Below are experts of layer 4 (counted from 0) of a mixture-of-experts language model. Rows are named down (a neuron's output weights, with its number) and show model dimensions 0-63. Each number is 50 + 12 x the weight over its row's rms, rounded and kept within 0 to 99.
Before each expert's rows: a language model's description of what the expert responds to. This comes from a sample of Wikipedia text that the model never trained on.

# expert 47
Word-ending suffix pieces. Final word pieces completing a word, like le in Article, ron in squadron, us in Juventus, plus single digits after years.
down0:48 53 48 84 60 34 46 49 49 60 54 64 43 60 33 43 45 55 56 36 43 42 57 58 61 43 45 51 37 48 69 59 32 41 58 66 52 43 66 66 56 45 65 62 73 39 35 45 59 47 42 48 82 57 57 47 57 83 26 45 56 30 48 49
down1:46 56 52 61 49 55 69 50 53 49 44 58 48 57 48 62 66 41 57 35 47 49 55 44 61 43 25 58 48 29 40 61 37 36 51 41 79 49 49 41 42 28 38 35 50 48 53 62 63 44 24 51 56 47 45 48 45 54 58 45 75 50 56 47
down2:59 83 49 35 43 62 47 60 69 53 60 48 37 42 51 65 35 62 65 56 31 40 52 62 61 59 29 69 75 46 43 24 60 54 31 66 49 57 40 43 48 46 42 47 38 49 38 59 46 53 59 45 46 49 53 57 52 63 52 54 67 54 25 62
down3:45 65 56 49 60 46 64 53 50 47 34 39 43 46 54 47 61 39 64 67 53 54 44 36 68 77 73 43 53 59 68 59 48 46 68 69 70 76 49 27 63 48 48 49 60 65 53 79 40 61 26 61 44 51 64 56 68 62 63 54 42 65 50 69
down4:47 56 49 54 48 54 50 69 51 56 39 47 55 32 58 46 39 45 50 57 34 61 51 14 58 56 53 15 32 59 52 48 56 44 52 40 33 59 40 69 38 59 41 63 73 32 74 52 75 41 47 55 55 53 90 36 38 31 52 69 50 43 50 60
down5:39 41 45 54 51 51 44 70 31 24 48 59 48 58 59 48 50 54 36 56 61 43 68 74 58 63 70 54 58 50 68 51 64 63 37 56 34 31 52 40 39 28 49 47 33 55 47 54 57 56 66 54 55 40 49 73 57 51 31 64 74 38 78 50
down6:59 80 59 48 41 66 58 32 65 28 51 57 58 60 13 30 37 58 57 34 62 59 51 46 66 42 59 47 49 62 33 46 27 52 42 57 56 34 44 64 41 54 49 62 62 45 56 57 79 48 57 67 40 61 59 56 38 40 48 56 55 51 50 64
down7:51 36 61 57 64 52 42 72 48 34 46 58 33 56 66 44 42 68 60 39 22 34 43 40 51 30 49 64 63 52 60 54 65 67 55 50 37 51 50 32 51 49 45 68 48 55 42 54 44 61 49 47 47 31 44 45 50 69 48 64 62 54 51 47
down8:56 50 49 56 31 42 23 59 42 53 61 66 58 49 44 47 53 42 52 58 48 32 52 58 44 42 64 34 55 29 68 67 62 51 51 57 51 49 48 43 60 46 44 48 62 63 23 61 37 42 56 43 72 53 43 54 32 45 62 29 63 52 48 55
down9:53 49 43 42 34 41 38 61 39 39 44 35 54 49 68 46 46 58 56 49 64 54 38 65 47 32 62 44 62 50 50 71 66 36 62 53 37 60 80 30 47 33 56 37 53 39 47 46 52 37 49 50 63 32 35 60 49 51 53 50 74 59 59 36
down10:55 73 43 33 34 50 53 52 55 62 50 35 54 49 31 26 75 60 62 58 39 33 67 39 39 53 48 31 52 46 47 36 37 38 33 45 54 32 69 53 41 42 64 61 62 40 46 39 56 58 75 61 67 28 67 33 47 61 54 42 58 60 30 69
down11:31 39 40 40 46 63 42 46 50 54 41 35 61 43 43 40 23 52 46 55 57 39 63 54 72 41 47 38 65 58 66 39 61 40 45 58 55 51 45 33 46 66 52 60 34 66 22 67 71 35 43 67 49 17 59 48 45 58 50 40 64 41 58 49
down12:55 55 44 36 39 47 54 62 30 46 51 51 68 48 44 70 33 37 50 53 62 39 37 46 71 41 44 39 55 37 51 55 65 31 46 45 53 51 46 43 60 63 59 51 22 55 58 45 45 57 54 25 63 47 65 52 55 50 54 43 49 53 50 36
down13:65 52 50 58 35 53 44 42 58 29 41 49 87 64 59 34 37 50 63 62 23 51 36 45 45 78 38 61 44 51 45 39 64 55 33 53 52 55 50 52 59 57 47 49 29 23 42 43 63 40 43 74 45 49 40 49 40 57 46 54 57 45 27 54
down14:37 55 29 54 66 62 40 53 64 41 39 32 56 36 49 49 45 82 19 59 52 64 65 60 33 61 61 53 48 44 43 44 64 55 41 73 53 51 48 63 66 69 60 33 43 36 71 40 61 28 57 45 42 51 68 51 52 46 56 34 51 40 56 42
down15:45 68 58 56 34 52 58 58 44 37 38 47 28 58 80 65 38 69 47 56 48 75 54 46 55 45 66 70 51 58 45 40 55 29 33 67 51 38 64 45 38 27 60 51 49 76 51 42 57 52 40 30 35 60 39 40 36 46 75 55 65 52 65 42

# expert 25
Units after numbers. Unit and quantity words right after numerals, such as kg, cm, m, feet, million, and slashes in Apps / (Gls) career lists.
down0:64 32 48 49 68 54 31 50 37 40 59 48 49 28 51 64 60 55 42 54 53 63 57 55 42 51 48 42 52 42 60 65 74 71 49 39 55 46 39 61 44 50 81 36 25 45 51 55 50 42 39 60 43 38 58 45 73 51 31 75 40 45 58 50
down1:58 65 38 41 41 47 44 41 48 33 25 39 51 46 37 42 42 59 54 38 58 63 57 62 52 56 45 47 58 65 45 33 42 50 26 54 63 47 83 49 68 46 43 54 66 34 42 44 53 42 52 65 50 51 57 71 62 38 45 47 52 52 81 31
down2:57 48 24 58 39 73 49 63 62 55 46 88 43 53 51 31 56 45 52 49 46 41 50 38 38 58 65 50 64 55 18 55 54 36 32 28 44 44 54 50 52 53 53 66 59 60 50 38 47 58 63 56 53 45 80 27 67 41 48 58 49 51 38 46
down3:59 52 56 55 57 76 77 65 50 58 40 65 44 32 56 54 67 48 37 63 51 29 54 36 41 72 38 33 53 47 52 39 52 62 49 44 62 64 54 59 50 48 52 33 61 59 31 40 43 58 39 46 38 50 39 66 41 38 70 44 33 47 62 52
down4:57 57 36 60 51 55 52 61 82 47 68 66 45 55 59 36 69 48 35 51 68 71 63 46 35 48 54 50 40 58 50 22 56 45 34 45 28 53 34 59 54 51 48 48 34 30 59 56 46 59 59 75 42 58 46 35 53 56 48 55 28 35 54 41
down5:39 52 64 53 67 52 37 52 39 59 61 65 36 81 60 30 52 62 53 50 55 62 43 52 43 43 53 58 49 50 49 64 70 61 38 62 52 59 45 61 41 60 61 50 34 56 38 53 56 45 46 44 37 35 48 64 51 73 46 47 47 32 45 34
down6:56 46 73 71 47 48 32 55 62 53 51 64 31 52 35 28 47 47 66 36 72 48 56 42 46 48 36 38 41 38 50 39 58 58 45 44 64 52 47 54 51 44 55 54 51 74 62 56 72 58 42 44 44 49 44 43 21 39 55 69 49 30 50 42
down7:25 65 68 60 50 25 50 63 26 53 48 36 55 35 64 73 54 55 66 42 65 45 43 43 54 30 44 43 47 47 43 50 19 76 38 46 54 64 46 29 43 48 54 62 38 53 47 52 59 44 55 49 43 51 49 56 32 54 46 44 42 47 18 61
down8:23 67 46 46 38 42 53 46 50 49 32 37 48 51 46 39 37 62 43 41 56 54 45 51 44 56 53 46 58 55 76 62 63 65 36 31 58 41 45 43 41 52 70 51 57 25 73 52 41 47 64 52 57 80 45 35 52 41 49 82 57 46 46 43
down9:48 57 52 54 52 33 53 26 57 70 69 40 98 46 62 37 42 55 55 34 72 47 75 58 48 25 53 61 52 43 57 29 48 65 41 53 50 46 33 41 35 53 35 55 49 49 36 57 59 34 41 40 67 27 86 40 36 48 69 59 39 51 36 27
down10:49 49 59 49 52 63 55 46 54 46 38 45 68 48 62 59 71 54 58 40 38 88 43 59 72 53 49 49 62 38 55 33 50 60 42 48 49 55 48 43 64 40 53 52 40 39 49 62 62 56 41 50 52 66 56 49 38 53 50 55 49 55 68 51
down11:67 68 55 57 52 46 71 48 40 35 55 62 33 55 38 63 56 47 54 64 44 44 44 49 30 61 51 54 77 52 26 47 52 53 51 38 52 34 29 56 53 47 53 37 45 60 51 51 49 40 58 52 34 56 46 46 50 38 61 69 34 52 47 69
down12:52 62 41 65 46 37 62 38 42 36 49 67 58 67 32 43 55 54 22 37 57 43 57 48 71 39 57 63 58 49 42 57 37 55 54 48 57 37 39 70 60 39 35 43 44 47 56 56 23 49 74 43 41 68 34 71 58 28 59 36 36 50 56 43
down13:72 70 43 64 46 42 50 43 63 65 59 76 46 39 56 43 53 37 54 49 22 33 48 47 55 65 34 51 42 60 50 51 42 67 57 57 30 60 54 24 69 49 51 24 45 46 67 44 48 54 62 54 45 39 26 50 76 50 32 44 53 30 83 47
down14:79 63 38 65 56 58 57 59 37 64 65 34 48 44 47 69 59 38 66 37 30 53 50 53 57 58 38 42 73 57 51 24 40 41 47 23 62 37 48 35 45 59 77 49 56 49 34 49 56 63 27 84 13 59 52 54 53 50 27 71 42 55 52 47
down15:47 65 30 43 65 60 44 64 36 45 58 41 40 45 38 47 43 56 51 49 74 45 32 57 48 56 59 54 49 49 62 67 45 22 45 53 52 51 40 39 67 54 44 50 60 65 46 50 64 59 54 60 29 53 52 45 26 51 56 51 26 48 73 43

# expert 9
Mid-word syllables, infobox colons. Word-internal pieces like ook, ool, hop, Rock in names and compounds, plus colons and semicolons after infobox field labels such as Country.
down0:40 60 37 45 39 47 28 47 38 49 60 58 27 57 59 58 60 72 65 48 58 44 32 47 54 48 49 45 46 47 35 47 58 54 73 39 39 64 68 54 55 36 61 51 47 36 57 34 60 33 35 33 54 38 48 43 53 63 62 82 46 33 38 40
down1:52 59 67 59 76 56 72 55 43 32 54 45 42 57 44 45 30 32 44 46 56 41 55 52 42 40 40 51 67 38 39 48 48 23 66 60 48 34 37 72 61 48 41 55 54 42 70 72 47 40 53 73 25 66 48 70 39 43 31 34 48 51 57 47
down2:35 50 39 54 36 52 50 45 71 59 49 38 40 64 64 47 45 45 34 53 46 49 62 38 30 65 53 58 36 19 60 51 34 43 60 60 42 36 53 56 67 35 57 40 64 55 69 56 38 48 45 68 64 43 31 85 55 39 78 39 60 55 61 71
down3:48 58 41 70 55 41 21 53 44 58 65 41 52 29 68 52 58 51 57 56 53 61 67 50 50 47 50 51 42 48 57 62 44 57 58 53 44 19 46 59 62 51 42 32 60 70 53 48 51 55 65 17 67 48 36 45 68 60 60 48 41 51 49 45
down4:42 47 52 50 82 51 65 59 35 31 65 30 56 52 64 39 45 58 54 46 67 54 49 52 62 75 51 48 43 25 25 64 38 63 70 45 49 46 58 37 45 41 47 69 45 38 53 60 71 64 50 59 63 44 78 47 51 47 26 61 59 42 61 53
down5:42 48 59 66 55 60 40 47 64 56 42 62 49 49 53 29 51 31 57 32 61 55 34 20 62 52 68 54 59 53 58 63 52 65 68 32 58 47 31 48 76 43 44 35 58 56 48 35 56 46 47 59 60 62 59 57 35 74 66 51 22 63 57 56
down6:67 48 38 54 68 29 48 52 57 35 36 58 73 38 15 39 62 21 38 51 62 63 69 30 65 61 50 41 52 49 58 38 53 57 35 36 53 49 69 41 42 43 48 51 66 62 47 66 28 69 45 58 66 50 59 54 48 45 53 36 39 31 61 58
down7:44 54 58 46 32 49 37 49 60 48 34 64 38 48 42 42 36 38 55 46 51 37 37 44 59 63 58 39 43 63 62 48 55 52 58 63 64 65 72 52 58 46 48 40 35 50 62 47 39 57 57 48 42 50 33 52 87 66 39 56 40 57 62 60
down8:51 42 32 40 78 40 67 56 38 27 58 70 44 56 33 47 62 50 72 31 52 48 61 64 48 48 34 45 72 33 53 41 46 61 29 30 24 48 63 44 42 71 33 36 66 51 58 57 62 52 63 62 34 65 50 48 48 41 37 41 76 49 42 53
down9:62 72 49 63 51 59 49 83 37 47 51 35 35 67 47 45 56 49 54 51 76 43 46 62 53 54 57 48 57 61 57 32 58 31 64 77 69 50 45 35 46 48 48 47 40 57 39 52 38 61 49 49 36 33 53 47 61 44 49 67 26 51 87 22
down10:47 30 35 49 52 34 57 49 55 43 71 69 60 47 73 60 44 49 34 61 58 63 47 39 65 44 38 45 39 57 59 66 56 21 33 78 48 42 68 71 67 56 44 31 63 41 40 51 41 64 32 39 20 48 53 78 38 54 43 45 65 46 51 72
down11:32 42 47 41 51 59 35 69 71 38 36 30 50 40 64 43 19 65 54 42 72 62 57 46 32 47 72 52 48 57 62 45 69 19 54 56 37 43 39 48 50 27 51 48 41 47 62 43 43 76 39 48 59 37 54 48 48 47 35 73 68 37 38 39
down12:54 37 55 38 56 43 54 61 57 54 18 77 46 33 58 48 21 41 44 48 46 49 28 51 49 35 57 52 52 51 52 53 81 62 62 69 62 66 55 54 53 49 35 40 35 63 61 60 41 46 54 29 51 52 48 45 67 48 46 70 48 33 48 54
down13:59 35 63 70 43 63 59 25 52 37 51 53 64 38 70 57 49 44 43 39 56 41 33 66 50 46 56 34 42 43 47 55 62 53 75 65 68 43 22 48 42 59 47 48 24 50 57 43 53 30 53 59 44 44 54 56 50 36 33 42 45 52 56 50
down14:31 44 36 36 48 55 45 50 45 31 38 17 50 32 45 49 54 59 60 66 67 38 48 72 58 45 27 46 56 42 65 49 58 63 46 50 58 62 33 51 29 63 67 20 65 59 40 57 54 54 45 33 34 34 41 65 56 54 30 51 66 48 66 37
down15:43 47 64 39 51 50 42 57 47 84 69 68 52 31 57 37 42 41 49 49 66 44 49 41 62 40 57 45 54 44 54 40 53 58 47 40 57 58 37 36 58 58 57 54 69 63 64 21 53 57 60 55 56 57 64 75 62 71 55 65 47 46 51 45